Weights of a small mixture-of-experts language model, trained from scratch on English Wikipedia: 128 experts in each of 12 layers.
Below are experts of layer 11 (counted from 0) of a mixture-of-experts language model. Rows are named router (the router's row for the expert), gate (a neuron's input weights, with its number), up (a neuron's input weights, with its number) and show model dimensions 0-255. Each number is 128 + 24 x the weight over its row's rms, rounded and kept within 0 to 255. Numbers have three digits each.
After each expert's rows: a language model's description of what the expert responds to. This comes from a sample of Wikipedia text that the model never trained on.

# expert 54
router:139152145117160112154135141119126143123119145120103169142144114149114174132138159096114110129155098145124165147161096139166144134139083157132122138145128175162116126109110170148115111107110131133140149168105143100140149117133101125095197123161105135165185144128136118137098131082094144098154135159148122128162131154148100160094104165100134129166157093133069132130097134094087130157129109171109138129127123181122127131133110168094133079107128142173124115130143143167126161121125113113130090133129130122086082099166124106161131162142115162172155091100108121153150088147152108116156132125141131121147161095126099097073103129083128136111148133084153124109146124147089111159103125113143118167117141107151119156129110099129098115138106118150113126136134141109084157108139172
gate1:145116157112100099134143132129150143100071147104141132149135158128135109114142111140117106140114128152134153138138099118135135147127120138147083134128089123184167154058141115140108085131138164139085134124132118135109135110124146179143159094159131108115143110106126150125111166137178131130117156129114161155111138144123155139081143155111147093152129131139135128129133108078118113136098146139153125143089150121104156106098119156083144077129147129082121133106144110145127142158169189086137137131140177135142133087095158137149136153098093136159119130124125139156154114187164152144069114102129105166130147148087140068112115137121140131107170092132152147133105126079137103127137157141103138116128153144138112138105128128136106110115123123150080090197145135137159179136098142
up1:151106149111118090139127138100144126111058152098134097152131148127145117128143132134097122130125136135131149130145119126152129119151096125140082130089111144158156124067121102157102125122115168131108138117168118148110145135125127157133157113146111101110143113128130134099107146112163129138131161131122151118104123128097175094069147190120138092150129137155157144108120085086132097147102127161158130149113159140090164144096137164081121113132142134095141129110112091132115143143162155105148129117131158149137135089121171142132125139082099135167115126111132108151153137213143182134092108108133101162123152131080173094125111165125156098099175101124128123125115114072144092118111148157118133108135141126123125165131131140149087104119121133125100109188122118148103185114108157
gate2:162137120143161067101127141143093141124130125075123108115110172145132164081086134128068124090125125116140128145121131108076148135089111139129159133105113152134135159110156090130108129149137125131166103123117129128151136088145129174081145171121072110085142122118139133110141121159122147153162041124096137124156156113142124141150116149112098126127152078119134094088120135101120170125141143131135118074131110137142124099123109131108170158139139134108122156116137150136118164139134112123130134113132082047135106109099136109106132086151163146107111147123114113102092122099110107151136122134121103096088137121145156151118150122133137106113124147099148153075176135144097138130054113156128093131111124161112120138168155128130125085135121153130117145148150151150120100119118137
up2:148112121109143100104102094142131126105120148112113151137129122106088103156107136134135139086137140121178108114131183129130157145112156149170113124132122097144114121145141115134148117091116180115113137132147109167115126114147123086122158163095122157138127114101119099134089097151197149146183115160125115066105152128177170123109102128124098135100110128125085152124148178095118142143197197138138120141156113126125133141123152129165087160135118119129107136150072142110082100112129105122154163100117126064126140151160125146109104119120113146177127119144145113121148108117108111116110164153155115132092115168089126159124141111111126108134199107106109129115125121110137108132103124099131073113143147123148153171097138108120113134153147155158119134122130098154133117094118121
gate3:119115144120099129101165097084157087089107129111113162134114108115092140079085152120154148162115126090118102137110124127125104138118138138191134124147121156120121127122145118139129105101124131130126166150118165103120119120134147143179167120125137117120134115128092122133144083128122149116096108143127131108162121179116144121137106134133126161126124065113149076116159153070100124142100095119085120128123145133160120111155106167136116146147111157160099117121126142131120156129106150099130077153114142097127122105134095137123076143138145107115105082089169157132084175115140154165067142129123121149130081118107114128128142118098121139125095138130110147096136107133131123115142193109111084115122129135081180139125105149132123092205140124127111131100109109186100166136140138
up3:143146149127159093157099151169069150143137137125167086106135176126122100155137093133112099134161118165130151121154122114131137138151160127111106177137107105138136121134114132100131145124144124164110093116149164157148175124169113081128121121146154117105140125148175101139146114108136085122128131126134125151103134096124124119125129153170151117135125137122104154140119097168195128137146158126150139126140095138092137130110136100106117128094130162148149162136150129136189132111135093173115184079145064173126116139117099136132193134064144143105118147157081134113192088134129091064153137121142124115122135134141124094115119131147140131138134107157161118146127171113112137116157096112104147126148128145133118133134135089080110143101122129120151144168124127094140124101140147
gate4:108143152098089114152155136133156152151117139144128119101130157147143125121135109093101156125102122096141212138134090110118139075085126048110164116138118129094111134166157134088130149098134120138136093125093133126186078150122125114169106102121150127172109142117120122138157111144161121138163111164117099102119090132141150130120126162141118113116102172144087112156140106166149140121113113135083109139133084128097163135132117117143163114158159132153153118118125110151139092122129164116188090084108135096154136098166132126129090112144174109107124116102131133123166124095134132129129072154126134123148117103157136137154159132136146151156163118133132163105097121148114119134136111104073160154131134112150135126136091097152129149106113094126150124103164076138110113149145111
up4:163165131122123103163101154123138125145144160162127136147105161153140139089124114117167110124128113109137097155136176132169140165127151140079143147114080114136146151116135158118158171111119119099153099097137115149145155133135101149121156165129192142147129137141135119089133131144096109088132099137149135112081109138156147108069132131101146158121122144141130130130160140137109178129104071116135152133102129119101169079099144129156127081100135114153123155082120113140120138111158112111151092128060130145160121134140126140130143124135091073113122113150105143121121176140132138154138121085131108126097150116105076114132105139113137118138136105115123071135118117161146116107151131114154149170118179131117131160156103118099111165125110149139115070160084094096152097105098146
What it handles: Prefix word starts

# expert 16
router:124130068113145104114190153074096205119136130134102093128126122126131148138147138124127087109142137172114143150139134128085150145157089148135094130162120157127105117113103137096100157098127084139117144158139115114119111080127105125108151099177135120182171118146148072124118124104098176124166140107128118134109126127136107158107105158093129121147136134100099118129114121111117116131161103138162151172132094148112110145121102143121156103113161136148134083123138137094087160103121081116141127130137120112142142131142125165131161177087105138158159136137092141140139148135097080133143146165127142117109135084103112142152106135125113088086120097096158159088141132123132115180148114122124133162120150092118107156090109129144132107121126133119118064115113149076126142129114128
gate0:140139052118148094104121134079109149122113126125108122113152132092126101135126169133159131143143116136135120097094135144120146148115128110097117160132133113118114117133139125113123123131132098147091095136150146135123097132132144090112098116116121109116105137171079110143160111103144131121149142135131125140104136121049143112126132150137079165104126130108131124095138098124134168107121139118143116119108118133121040133185099126094100150122122139137104083079086110095074149131111110142163177165124115130130150155129127143106125106096112128170120130125133087114089112124130106127084154177148132124103118148136108113158122145111130137098159139157172148111132103131165080119120151124092107134138079143121161114190137101129144115066093102123131120148176171148149120081150137
up0:109114177123119181159145096208166102154115128144130148156124120147132159138129118120128110101101123109099148164152100105151128127116138132162128136134136122145164149139114120116140097114125133101159149126149130129152152147111096168131157143128122133154124106104158098097125148144140112094117118092124144124105105105163118156147134139110179096129116120151095109166109158129140101159159127121099153130136117122103204107107139109169159118145126115137152161139177159153188119120125161127104088080126138144136091133124121094146130144158161146127126144124131152137131155126123164098171060071124117117119158116098140125089116116128092157152088125116092105135112132126144145147117093150122168147134171103114134132099125156121094152189094147115129137099078116112095120164100141
gate1:142112124088127112107129144123089116131140106114159135088143105129124146113129126125161158100097110137145136122118124126119134119189094105159108144139177169153139132100120137098102123136135151123159127097122127102131113098106061126150158134129115145120093165099132139125115114129133147167183131116066067136132137100108090106128129104114117123166147126139133101101157133108155139068109089096162111107141129143113123108122155110146106187094131107136131111122173160103181095155148137114137124113121086118092115104095156133101116082096104105154172166124131097087122131139132144192111075099102101124145076133154167136080141135101129097125170142113158127138120110152113144123116158103111116091126137119114127139115149113135156090174101141116115128102113118124137151113154147
up1:129109075135142128099105138136131147139134097113137100116139082125138128139105141124154106109131156176116148148115125149142108130107159112094092105148155173160126178170098110200131127130122146102141155138150132130133122110136170132113137116104145146151116111149113116103143127133153138107117125127101107144152132123144113121157154140175135161118118135123171125113105147086126094135151123108108148160128120125094092186124068138107186094131097149148131130105091152077103124111097096108110117131118117069080121127144158139184171162156122105101103117156109148128101113147137101116151123107110168127165128117097140116113144140128135173085150135154090115173097139116187128147146171135138097151124177142130116162133101124156113136109133120152159155182134114132134130150173127
gate2:130150114134155161081138145121150100145117156137149116116126134101122113132144147121106093143151116131125117102141146120115145117136066116106131130129087153131133101093109158096154168146135150144107163124141092132151123133124158143114156157100142112152141110158097160156178114126148131154118150156193124117130154103133118159117102145139085073180164164102138127139088095124146122136105117113113134141156104145151172085118132122172113129166165157149117104134133116146152086118096114151133129091116154136128151128162138191168132169095116142164132121107115177170139117139104176119125122127139149126110077152135138108074148102093105072099128119093164087069116114111121127100120123120127150125130095116074166115129162144107133146141113148109121113163137116102140139151141112
up2:139161127115166107161134144112134145149106084121084115119180081174066097136132120120134148151142128117145153100103129136161107150116148145143142144128101141130115096147112118157064106157162105086164167157129144130105093143142115126156140098127144123149109101170134139137125126127107119153111126162118120065128135156128128121149127105148129119133106145151133116119126111075125134116148108098107129142096181120110140138112101145084138150106128135123137118161113108150127157144154180139130138110121111102132146152109174136116072093167160121115093138126109092146131115159168075145107112094152120123166105063120110125137117139159159181111138117186138134132172128133150072153152160115090114127098166064115139120151117123139136112097128144117150141153136111152141134132137150
gate3:129138138102150132126111146102110130154176133115174130147165131157152171167133092138130078148156116122113143135129151096125161105170109181116109162134141138089134126136125137131125131151067147147134130149143118159112146129132122169133118147046156129156162133160122097109148116111130123129124112149131128147122132060134148091160140120112081125136128131113094110142130091143101083150113102129072138173123118175152118101131114152134093100147131103149136146140078133116108136120101125148149109136136131114156109143161140136145077138173107115090113136125148120115116136110144088126135103183130116118150084110129091142174110154140173122102095096168092146085113114108169148131152133143067121158153141100130132142149094133134123115154126134134115090124132149105139175161117163
up3:125132122122112101127138119108163139094108100093130116134127101092108087155174155154122151141095146128114139107140135205137175158088124094127136089123119082129128118126114128133144127127155117123138092092139147153107134160107128082106146160147102090130102151151129152130136144113170119129131161139103112118070154111117158115111125144145115133101136146113149146144149140070128162109100129129187151112116178116140140129137137094161128114126133138148153147153129120138121143136122163118117166118119082125148144114102144146140161136101111161199115082144119110138167109101114113142116153084151118115110146172163127108093113153130069152158113171133122125132095164134088120114109135149165117087137100118128102072123135137098098130125128133106105108143114102107187128134122061
What it handles: Name and taxon endings

# expert 51
router:111129109123136110198131181088152157128134154116095113148106095122125183086160107173158078138169111134109146154101103137098190132128113139130100111144142174153123106124114145116110103095131121110130158152116128121146126106190131107108094086153078109147138151121146119157122123101064188126137173087144090106112104152135120173104101153134123124160146125105081159121134115095124095110147111140139137160144106146135118155126093125105134081134156136126117108128134134123113182113117121106164138084161103118116133109114125140105143164136095151181111111129131142153153112131092106142156133157147155129120138111080127140130130164116124075137140134119132143121137124110107121150139137136150148141128130084093080136129120128162094136136102132141149121161089154120106152107113142
gate1:087145104119102123102127131084127122153138152131170165130143117102121172086139157176094132161119100143153145116151114109146072124130110154167159140093170099121139087118146120121114126133148156138143132142144103131148159144140121124130106132104087137121151136093114143147107135121128162135144138127136161076140116128134106141127111128105142162149142118123120091133154138064106054140138107130131135203115125131120091138137146116123124127124096113127115125134126165139134158116158108151129147163107158127113152175154136117140119089116117103175126119112132173140130139151139114160144151170090131084080137129101119165164118096102090095123116142160125132154156134134187148110087081107105113133125171161151118130114089120140155133172144110107101110154178097140111087087123155
up1:141124125126170127137124107145111147086123132149114072134148148142156111173097103087151144127133138080151119123131170166108138115158117136103084131154111128126106156136103115139106114112122133134117103080120140125090087130111123114156138117162147135134095139184142096104146107120158119119124105111128111170138172118134143117112120125128125114092130120114128153118105129149141177108148140143104118058144151105103171111117124177131102130118155152122157102150097107120094113117143142099100117103142118123131112062093143139125113128109141133113128124134097088104126128137104130118098121133184110129170125158162122124073159144144119201120118132088105146119065128087107085177135147120135115126118055104129135170103113128094114087143144160128157126091127167119105108124153099
gate2:107111096120086116165142115095153104096093114098141140119128103160126147136120109124124160121133188153101132149155149105134148156121162130077118157168115147148146169118130139147121188141113141140095160146089137096153130083154100141128080153138139126125092112062124133128038132166094132158172138103141127123113111125139138151154127118152114145145131098114150137118153095137127119120115142131135129153125120125100135088114138122085118104110168151110126175106109166150146142098179146113145084152151143154128163067095110086112123120161138155112125099127102127102151118136103138152134131119113121100117150122125138135133149163134116102094118118117158153101177143121133100104126124185143116138149120135093101125108164164118130135154122087117149078153125140101123165151095135
up2:109157159099187165092116111146136140153158105157136115111116136139115116127144133148121101131154075117132090173087101117131140136153118101153135084066154096133136124132127113115133084154145090145163115134187121149155115120086131113126170096139136135109128160182129130105128152069153120126106110119116112118141125134123102096107152161097144102124086130140108155175102140119127172161140145122087121079140132119136118150140104139151131131110099104139135118123122107172099157121069162135114161122116120119149114149148130148146170135066118082142145158113127121120138134121131127075166105098120098120131082120145163131168087107115153146158140130151112125146100147154116193141151114096115140142090135108149148113143121131124167119120132130127132175110109156170109131153153113
gate3:121098182136104116109122110122123092172179145116134136173144097130164120116146137137120141183113048093089175067172126158144124111124133135113120135113096162140112120110131183146110094145139124141132130159142122159136132139119127094172137099121147149118121107120146112160128111114142149172150153140132145157126164134120123135133129175076143114132118097102139097090164118115104148139143132122149130100138151126168117124152082135140096135104114097116141113120162127145164131141092149120141119131156099106113111160117123151131142135164111073102140129104168122165116110123097097128135167153094130153163161088120085113120116139127179166155124118114154135119076135180122126121161153142190160108139100158131126096104151129103119127089124133130101136130161108138127133116138174
up3:115131148125103143149118153127143112149161139111115132128153089122153105153140112128087137169134042101133149103141097162132103116093144148157121126095091168106106142150129169123115129165104161126137134116174110161130124159134102124095116135134131137132125121114153106153174140090165131137153128135097113133092153149129119156103139170113165115143137069109141123073154109110093160158146129155146095105128140135148117114140107147126116147097141132131156118101115121152174137130145131114145114136119131122121100173109117140120163117159086090137158139105138162147131107134117052128140154151111108122139137122142075106128110092096171144179101096103143111106108156161125137154184137188147162131094120140080106113096168138143098113114143134103117134154143119122130154082116094
gate4:127105095151149131116140127146097132117103152119097092151098122130141150109125163141129092139105139150124131111182058084075141117131081133142139133120105105153116098166117125121084149115122104157130146155146114124113113152108145137123126105148122166101141142132108133145102126157148116111201182088140132172135153080085116126140135120133082197118116119120078072141125190140133131140109140120148135123133153123119124119078147103164123099109153105147111119110086168089150122126111134121100106137075133130132137101097142142149106168130127123172129100128170112100144095132113146104134098174110136145137121126119094138147118114144114129143132164145107139131127073153158141091162119107157126142134113121117164120140129095146128133129133071096134113127125122114089147109188153
up4:103126118125153134145172138090093128096126147141096122137093126102110162111122136146127149116117134110113106106137084091079128077156094145144137125149101097146124138162116100144073147141136078170108137134104109144128128140142182131099173141140103175135105166148132117152117117118133133123137120109132118115148108144093150144124155118109098141134100113116123160148095164118126099151109141095110136126134155146123156078125116148133112104105136139125114080066123165141107133137101110079109097097098151122103101128094186073102113161116114125132106127132159125133147200131116158131123074163136151095103093140145105154121143119115117098146135123173109112110166083151108125133160113140111115097130132138153170106150117104126105129155138083107127093107115169122104173149141162
What it handles: Family and role nouns

# expert 24
router:169131102101114107141130128104141166129127132071114142152161054159113122125152143108148145108162083161124145128141105108126185135141119137142121138177106132156133110133095150109107133089127089112184173140072091124137123125183105140130138120132109126128191109163127073165109099120111143110151146124141137118134110156171077157091094126103123138145142112132126142118088099104123080114162103146171159148107100143143120167144116143125122102137149124171131091139158164114133153086113112147152125100146129137148125098134109120138127132110105123123148126066122132151154119137104101101121137178128151099158120113149116133096102147056142127111108121118136162126122113113119104139137077145141163140123122114125121141101103091127122129138117138086112123112123125080098163120128150
gate0:175125105129123137116098153134126144082120122131107120113161101145148107131171089118087141081199116097133131145159119130143168112109139102144086059122108118136140092115187135140119198108119138132157155099102102088138154137096155178119144141117156127129172103136107122149142140146132103193163153157118123112104135112107092129120139128133119129127133118128121099118130149132122105125109098135149100141134105141154145134108130137113082158163140145173135113105136093167106137104130125101168120175143136158173151132203141098152085164114129104127109130110089139144117128137114115135169148103155076122118132124097126142100148129119093131119112128105085126121103114135170135109127117134154148119116117100111134127138142153092104132143091168108124094109123131121173146134103173
up0:127100118118148188123104146150124145154131139107125136149126126107082136140100158178130113141127089110086120107152134141105140192134143117139189135116127103142160160118125124116100110134163100148100091123152093138150111120138154116142112132102132185149070150107168118124137099136171146063132095137137143101154100195122114145096128127122143146099185190122128089126161118104151119123147156159125131158116176119143100144135132169124146134131114098081100115145124139178152138112179086120143192119158145113159133150114135117105152138127132139109134133127109123084172127096118113103116109157115120113137110127151096085107132163135156144110159141124124124129145115142131131129089162132124095098123144154115133134195158106132119126127154139130099158141126149093115134129141150
gate1:130121107124119099115123156117111121158132128075127159142113124138151104145183143168156149105188121138120126091131132113135151140115126089078122131081160133150174093121114180130135170134107144137150120133095129140128131150116101139100134174123140125127118122147109118117152114104060085139138144147121112147106157147105137151112146101134142157141112154116116134140120115144137142130120049114139096192132143079122145118110141118107110124136143116132118100150150094159120128139094112133155152077104135125167103131146141045122116094134121112156188120122085120134130135125140121120146118142127146112126089148186135143090131126114129138162106129120160125097110108151188127101149073139151119133177145093130140164119138113146103139115135141130138118091131136148118149142169205
up1:169104133089096116126123132174126156139137147097149094097147093124137130157141137138129160128081084146125101151147124125139147116108086142092196115112139140103136120147140145093180165113083149135144137111115104115104126079138111111117144129135154146131118096101167152160120134112111117151120113148125120093135111136170174126106123092164119105063129156136112122113121133144122094081127077138162169143110155130158123148133074120114138116131109119128110098171117116078118124123114152105098137140132125122106124109092110132164102060121140123182168156136098139101109144101133112134121124157108119117139117120121140088103161107099142130101067147136136118133116125077168136126154086134137135136143129198122104131086153108122089131139125114130119136164100141128095169123155115
gate2:143097098131126127119134138144135140091097126117126134097100136143122148100184146139113146108133126146137128133106120132069152110150149107118129131162121126126095109109108106089116194121121131160121135158154167147122127135147119112136148099157126157129099160184096104086129099169128161130149120106124119124103155131146136121129122153056157096138117128147122121122151142158104127115127129104136096091172157145076144116140067147148146169122129150134106141116122142140099133145144133110089112148116136144127114101123132142092144119134141162145151106103135132102095137154117154137142132106143156128134114129152158180103128113091158103132126078093142147124130104120081103125111117182128141079063056114085122113149103120140162088087101141109149138131122160141054152166139101
up2:101136111114138139155149098152139111144148144141113153130139130102152117171055129107148102181111105120105092167112144115168104155112096129157146123115137128107141154134137109165143100134126135100122131131088098128145145121110128137123112144118141118120139117120141161136144132068127093146099113123165129087124101107123125114121141109191112150129125112112122125122118119111176159161139115149090154121101099133174090112107157137120122107125113086086112153142161123135157118163092105159175126117151115094107110152098096102135146136122089112127123157146117108112126093093141113128112147149124121111119121132105147055140143128148088150119111176156123109123109168119165126120168136094141153184184186171121161145125126137142091160151150103166145093118089102171167132107119145
gate3:146129137153144138161145151136165125087156126081155129114146076126112125132113146115161118079110144120106095130183133110120152101163146126114105103105131128122137122135173153125096137133094077138073111131146127160127128163108151112106097155145138115044168137106142132088115109100078103147115134121154100136153104132136092110202135135122120110138123101170135123130139124162148157137114100148116111096173156137127151113135189092124108071139095161178126129137128112106114164139121115131126127138146159141143164094115135155180106125119139106151086110153108086117151097138113130139138102132173166150123134143142149117135138170142141115142132123136107162166156101136148117115133120078122119144152162093127101144143118148125123164134146102159095117132142137096100118146166108
up3:134170179132171143146154127137167134114137126079156129102162109141110147105094132085121106079145123135129092113171111123161122102154165143141159150113101135167140125116142139113105155136142117144172153117079106137169145134112132142161118171140135085076158118131111082113096109078072155120107138136134081137140111145146102123150139150122171104125103124103130103131142141131119120154133116186092118097143157142121151095155176098127150110141077139149152110156128154125138152092126113140073118164132140136120098095142133171161097124135114110161130101149141104103172095147123157121133084108154162160123107127125156125107130118102156120130134111130137155129150109122129117107115094156140113111149127105158129124166109178102146112187089121105126125107110130119111099134166110
What it handles: Non-Latin and accented bytes

# expert 36
router:133121132120116118140106137117164167096141165127093140156112134148169139133161123120139065159130106161119142121120133130096138156138129170140116120170145115139115117144105143099092131123115110123154124113104114123139107057142141132088141083116123102145127108185162137155112104097112110137149146155169115124120096184099100178111111153135136138144174129062122140116116109118145071117132118144116132183089112164121138161156068138092126095139155097124152124113164141088111133114101103143139109128166116130178126104159114154123156170097091161108127152141133112139141126136110118125127158134179157112146144110116104109108114132122118091090129103120185153096153129115113117142143091132157118168140118133120116126075130126152076131096143139174120111143120139094114142127151145
gate0:170119114149133110102133128080127155143162140143144117130126147145114093124133111115168080179083106166165159105133135119144141142099123116141102156118138095162097101116129078154140122156083113137084113121116142105168140128120164091086099165104147105116127125119166106157104117166104151149084102145142111139152106124140119110140121155170093139140131132112136123094164134137112149165155139190120115141133156135148155092114147143136170096077119134132111103111108127108087085124162123125149143134119127126112150144111134158103120131132116124143066142135116176179130167129116146105126139114146176146079156129115129086160106162128155120130129146129137148144180137113146119124153160098152141149143160117144110075120117132154095125077106098139131098127113107121152157103081152
up0:168106127119125110138132124180106127138157079158122132134149158104185149136076123144122121126111143169091119164139137097063131128113097139134120077152105148101097114161145146087103140152112128135131117077153113117131130086163142146193116115110117117152126128140138162118135159136153116091157120116121145182117122076153108115146109085106118116125145126119136107140102118091114099095112135122102154142136096157124109111110164085178115185115134168139102106128095108132208140137116139146103118187133086094123094085150123103131095115150140124110141131125101117122116113154139132127116087123130096102124115164127125144124088127125151136138118147106100116134149152138178111149111121134068119127115155102141113141164107096105131131153137118145109154129102141144086110137102105
gate1:050094136123110118090135115105136158125109151137161112107114123134108136122147111162136100133141081124123137189136113125122102166106110144122165167109196111115138154142129128115107109107109112140127157173155137162127104098131129099137167140142074120117083114114090149138148099146140148134112102112136102092140152128112127147117084186151109099142120138120118100076157155100128077122162146163128108106132120100153135170173091142104135154116098139117162109140109144115109131094161104133153155089119158138141096075122130103109096097116129144124121121138148147115134131110126151136121187150042160167112126146114121109105147125108126148059162110155127118113117119113091156110131094135140140148137121128106125117118130147100112158122125141129180126126123099119131161113144125
up1:112090137123122120121108133116111123105112143142135113104143101160120160113108085155128142142160073122135117169116121119108143219106129178123115171116174126136132172115114123143061130109125140148137140170150169134155099114154106128152154129128102119164128143182099150122117106125123093127133112106136120116123157129095160179150115158150104100134075116112151112100187133140123144144147154150094129147126120120133130142145098138110101162092102149119123140145101107146148136128109092120114128061119130113127137111129097126129119112141147163136111096128139134071140144164119139164149087100098138134113105116123112120122090124125129130072137131110119099123105138126104115100148072139178138181144129107114153079141166086128075134116092138135158111139123084115107135099124157
gate2:118117094147142115141166101084113139091130160162092118101136075112101145131156149127099138132052144149114171125152095092132074116106126107107170132157131110126107138154143139153163143139105122147141132133148123144131089161131125110134096095096120136141150138165103113115121134115142094133102136140100114147118103121095174174087085119118124153086100163151092148139137135129106144104116134107097111181117098174183152145105142157097109123168140085143129141117128136140154124100080145138137129093111126139154144110108154102137167138127109166103136145117096144108115133152126135141174105150188125119142102054147122137150080107165158130109122116129146152126099138133111097176155106109129127127173107125152120129101098124113122135139120141112110089131139164156142101130135102
up2:114127143153157146157139131123136122140111131131065153114176126146134158132120187092092114141120097140169156112169126113117057120113142129137146148171085125143122120121135120140131140121136117132151152136184128130150111123108133137117095109151086116148152127117102118112123112161123068126125133137134119178124071144087155128154071141098117148109165128167111148099111112158162107113121169125117125149149088148147134147100123154132123107176123087153147133078124133109156152132122120161159101137107149156168126167136146106135140112142110144111112148143119176121131116147159088184156154128171132127170119103114119129134088067126144157136150070115136159138100116180114122164119121098149114124138135118143106100099122165098111130140128122106131119131130145173146089113157102
gate3:131165113130189114094108140107161114122149084121151114106082154106145139144104149138140139157130110099110118158111139153141099117096132126128131107110085102131123168136140105105148179131117130114072111100102129145123098141110111137103191107107143104121103145135144139135158134077106111120129143106148137113144136120069090152101104116157133149112124099140154097136121108167109125120097086154105109077114118103118087118132099177163116159134115155088098083125161140127136151142087111111130105086156109163125114125113118100141150114098117114119101134120171152134092154097130126127094121151142149116135128139128135124115163128144138095089142086129138087100129104119156128129142102188111096114166165145128134109136139093106117144121133071164139082110123101126148170141152187
up3:153161120101141116126143131119118127149126137145103080118161151075130155125133132072126048124122131084140140099110168125103119110110121130105122105130178092173106127112136168155175130151120120125098136145142130130125117125118154127153143158098101155149090085126100144117148128111137151156120141135157082133085169146180108109129116161134098180099132152158112157146100119159149128160109152154126092155104154112145111140145158134136151140150128127153143111170155112133089136129107121119136084126139122109156136123121139136147117084153136122148110135134130107151138152160080107120107123144137099132093115106155115126132124178137091124137129117175128116154180106124106109076129156129096105124107174138154086143137159174179171150145135103167128169154117122101152104114149094
What it handles: Infobox field labels

# expert 23
router:133114116073114103130112149130159170075154141105116120158115146132132158133139116132123083148140083140120127162113110119096131168113116164137098124100145162154113116111115192113115125133082139103151131166130118083148091086115136112116112101126071121164136141171105117166102089126103165086134148098101128099134126138171100171104125132114160138154150111105103092135108103098158123103132116120114129138109087154134114130136095127147134103150144141144139111172109156130113147136103137116129132122128134107132100125138166168135152128125112126124121107113115095155137082147118068128136144115135141087133150124122152108099140154128132141123102112103168180089110084187109114153132100135139169160061125069112135155088141095152144122146106120132122116135101167088132155138147123
gate1:158133130080110118108148120134132128136148133129108140128134133138102106086070165129153132133104110116118119115103115126121142115084128136114092099111131147154141079127114089117167155118165125173147106113137164083123131127102135108161083169148119100137101142109143137122152136088154146132127117129119166134094162141155120091101167092117157141123108115136098135151121113137130177155103125095131136100129085142155165126095131105168135126130117125102092118142138091091166105156174138157155092181117154126081079124096143140098142115109099173111083121160175089117129137131085148151133135147172118103130125146166134130095136128116128114148121104118104128108104153118106141167157071156071114148148138116120072123131112091131149110171148130121112113140090152087118138125143116
up1:112106131118133121115125123130143158145102056126160104133137161111144140080178145134161166157134127100142133150143127132099115116124145116160130143160148095127111154088134147137136098090099103131076158108158121148100112105134128128130129121142160187139093103149093123119116124139129101155099119169171076147148126128137133123139088141122138116120113141116180118121123139139166124110130127135111120133110133098119116139133105159126106130095085096164159104116111138163111132124149170120127126105141133143129136113180144126093135116140127130142137097176134164144164105136198083092124116122126134081136113093110159183105132163169092122129079131113140125109099150131136128173108143114158117106124153092091173139113100125144111110146119185121136135092158156119135157111125047
gate2:142180092117117100136103093179138145095155128102152111141139099125122151074123177130105153155073121116150132119143115188156144117174135136136155162094114145131114134129123116121102125123091134125161112138120152115134152107100087137152116127112129134103119141170126145163135153111134093086138151123137115114122150161116113137160132145136127134115097136154129140125127149141083084154068130142060107120103156118086092154123151107098142138142114153106140133119128144176136144116102133152096111102128092127121179161110154143125116093149161119109134125107130150106120145134104112133149108108107153066106145123103123090099071148182115153137106154101063114083110134099138174137135135125134119124161117140104155119090151132091099130102124146115121137111120110114074136150101163
up2:123076160150136134121148173090136089130127125144115159121119149142144116163117084108130111095191125138086158124116119068120132114106089110122102072167148114115133145141143119124128105131178141116113125116144113144115111149136146146104154155131155126169147109066130124112124116142117151169141094135140132159123100093149135128128141116144116134142153123111120108116106123107149162104165139116176149148135093109134150133159124158162111108074141096142095103141154112058099106138151111114144146154119174114110095126155104118120122165099106121127104130129114119163135095106166162123093155135149109176132138133153147181158165106088142115129161099161166156163152130141123075125123130119128139170119173114137100129147095158175153125129128116149125112146130163133174131111143093
gate3:151146126152149096142143119115145162064084147104141128134139141198098121157107122128108146126132113125086108117133176176091143168139151123155099128117155110107125074117124169117107128145141108172113126139169156103130121166155135097130140140101179150074097130123111161101119140174137130133129115138113145095084109135099120176108091127096157130142124140115168124081120104133134157093110118123132158116151154135101137141135101129130135139133125162175145131114143147130088144144112145139113137128096140168156105100125133114123112118080118126064139150142090115158066153149110119114123126073134123158122117135107134103156165154125157086136115123106154119173096129122075138134124100091169136101127154139120093114113150150154123119134132109132085146136119134133121092120174152
up3:127136110122139101117164086115149140107095142092143125133098171170113118128122140092164104143129084097089116144068172164157111146123169138134060118144145092114099134119126186141111135156105116126109111110146156112132129106134129125119153108125140135110133106138106162103129155171120118161077077143120159099091104134091105114097091107067149154112120132128154148123148113117137150107117146139127161147170127131098146128120084101131103177147123134127146152081150154106140109117130135152128119118134151148128068111112122124135157132152102159088130108132108130121103200137117122144163114123136110106114140145126128082107132129154162090145130125115148093128131137121084104166154085117143137063124172110110108147126132139131136131115177109115096129120144123104143113130179150
gate4:110132120134094121098119147099139100120143115122094164131108134154098149114081122141094138122165099092113116143147130132109099111118183151171151106126144109150123105103127129147133121072162137115140108173117174105106110148134147128124140139134065113192168207129152136117146104114127096127111132148123113090137175108145090136170115100122155090126102128107112105147136126142133118095179147099116099108114093116162148133130135108148177109159139149114102125089151132099164141159124108142126129122118147117099098126143146097140163096132138137133126106093113166121108154191135143146112147163101149164103135143123124157126118086133130127084099163169108160135115121115102112132096116106113171111089115116150154165071096119113149109123098129110154130104162106123142105119119157
up4:128175151133145111137114138141135145107126108126132119161138148083170127126157140113147141099068164131148144114090105125145125177155071104056144110123133165106143103123083117104142125171137133133126134146157103140135146112152116116136105118143186132079094078118125104137117149134143153127152131084123132155124080135113159143096156123112083137158144115142122168119121121101147164145075131121131141168104146096129122115166108107072094130093115138119132110161101148160110129076104163120129139148139109117129138150115121141101083117092117141133138121155108084134171103083115118126131114116133102075161126103169151095082128153144123116143141147122132105107165140117135147111140138081127068149142145134108113099146173131112147177105125128143117115148148175137124136120135143
What it handles: Table row pipes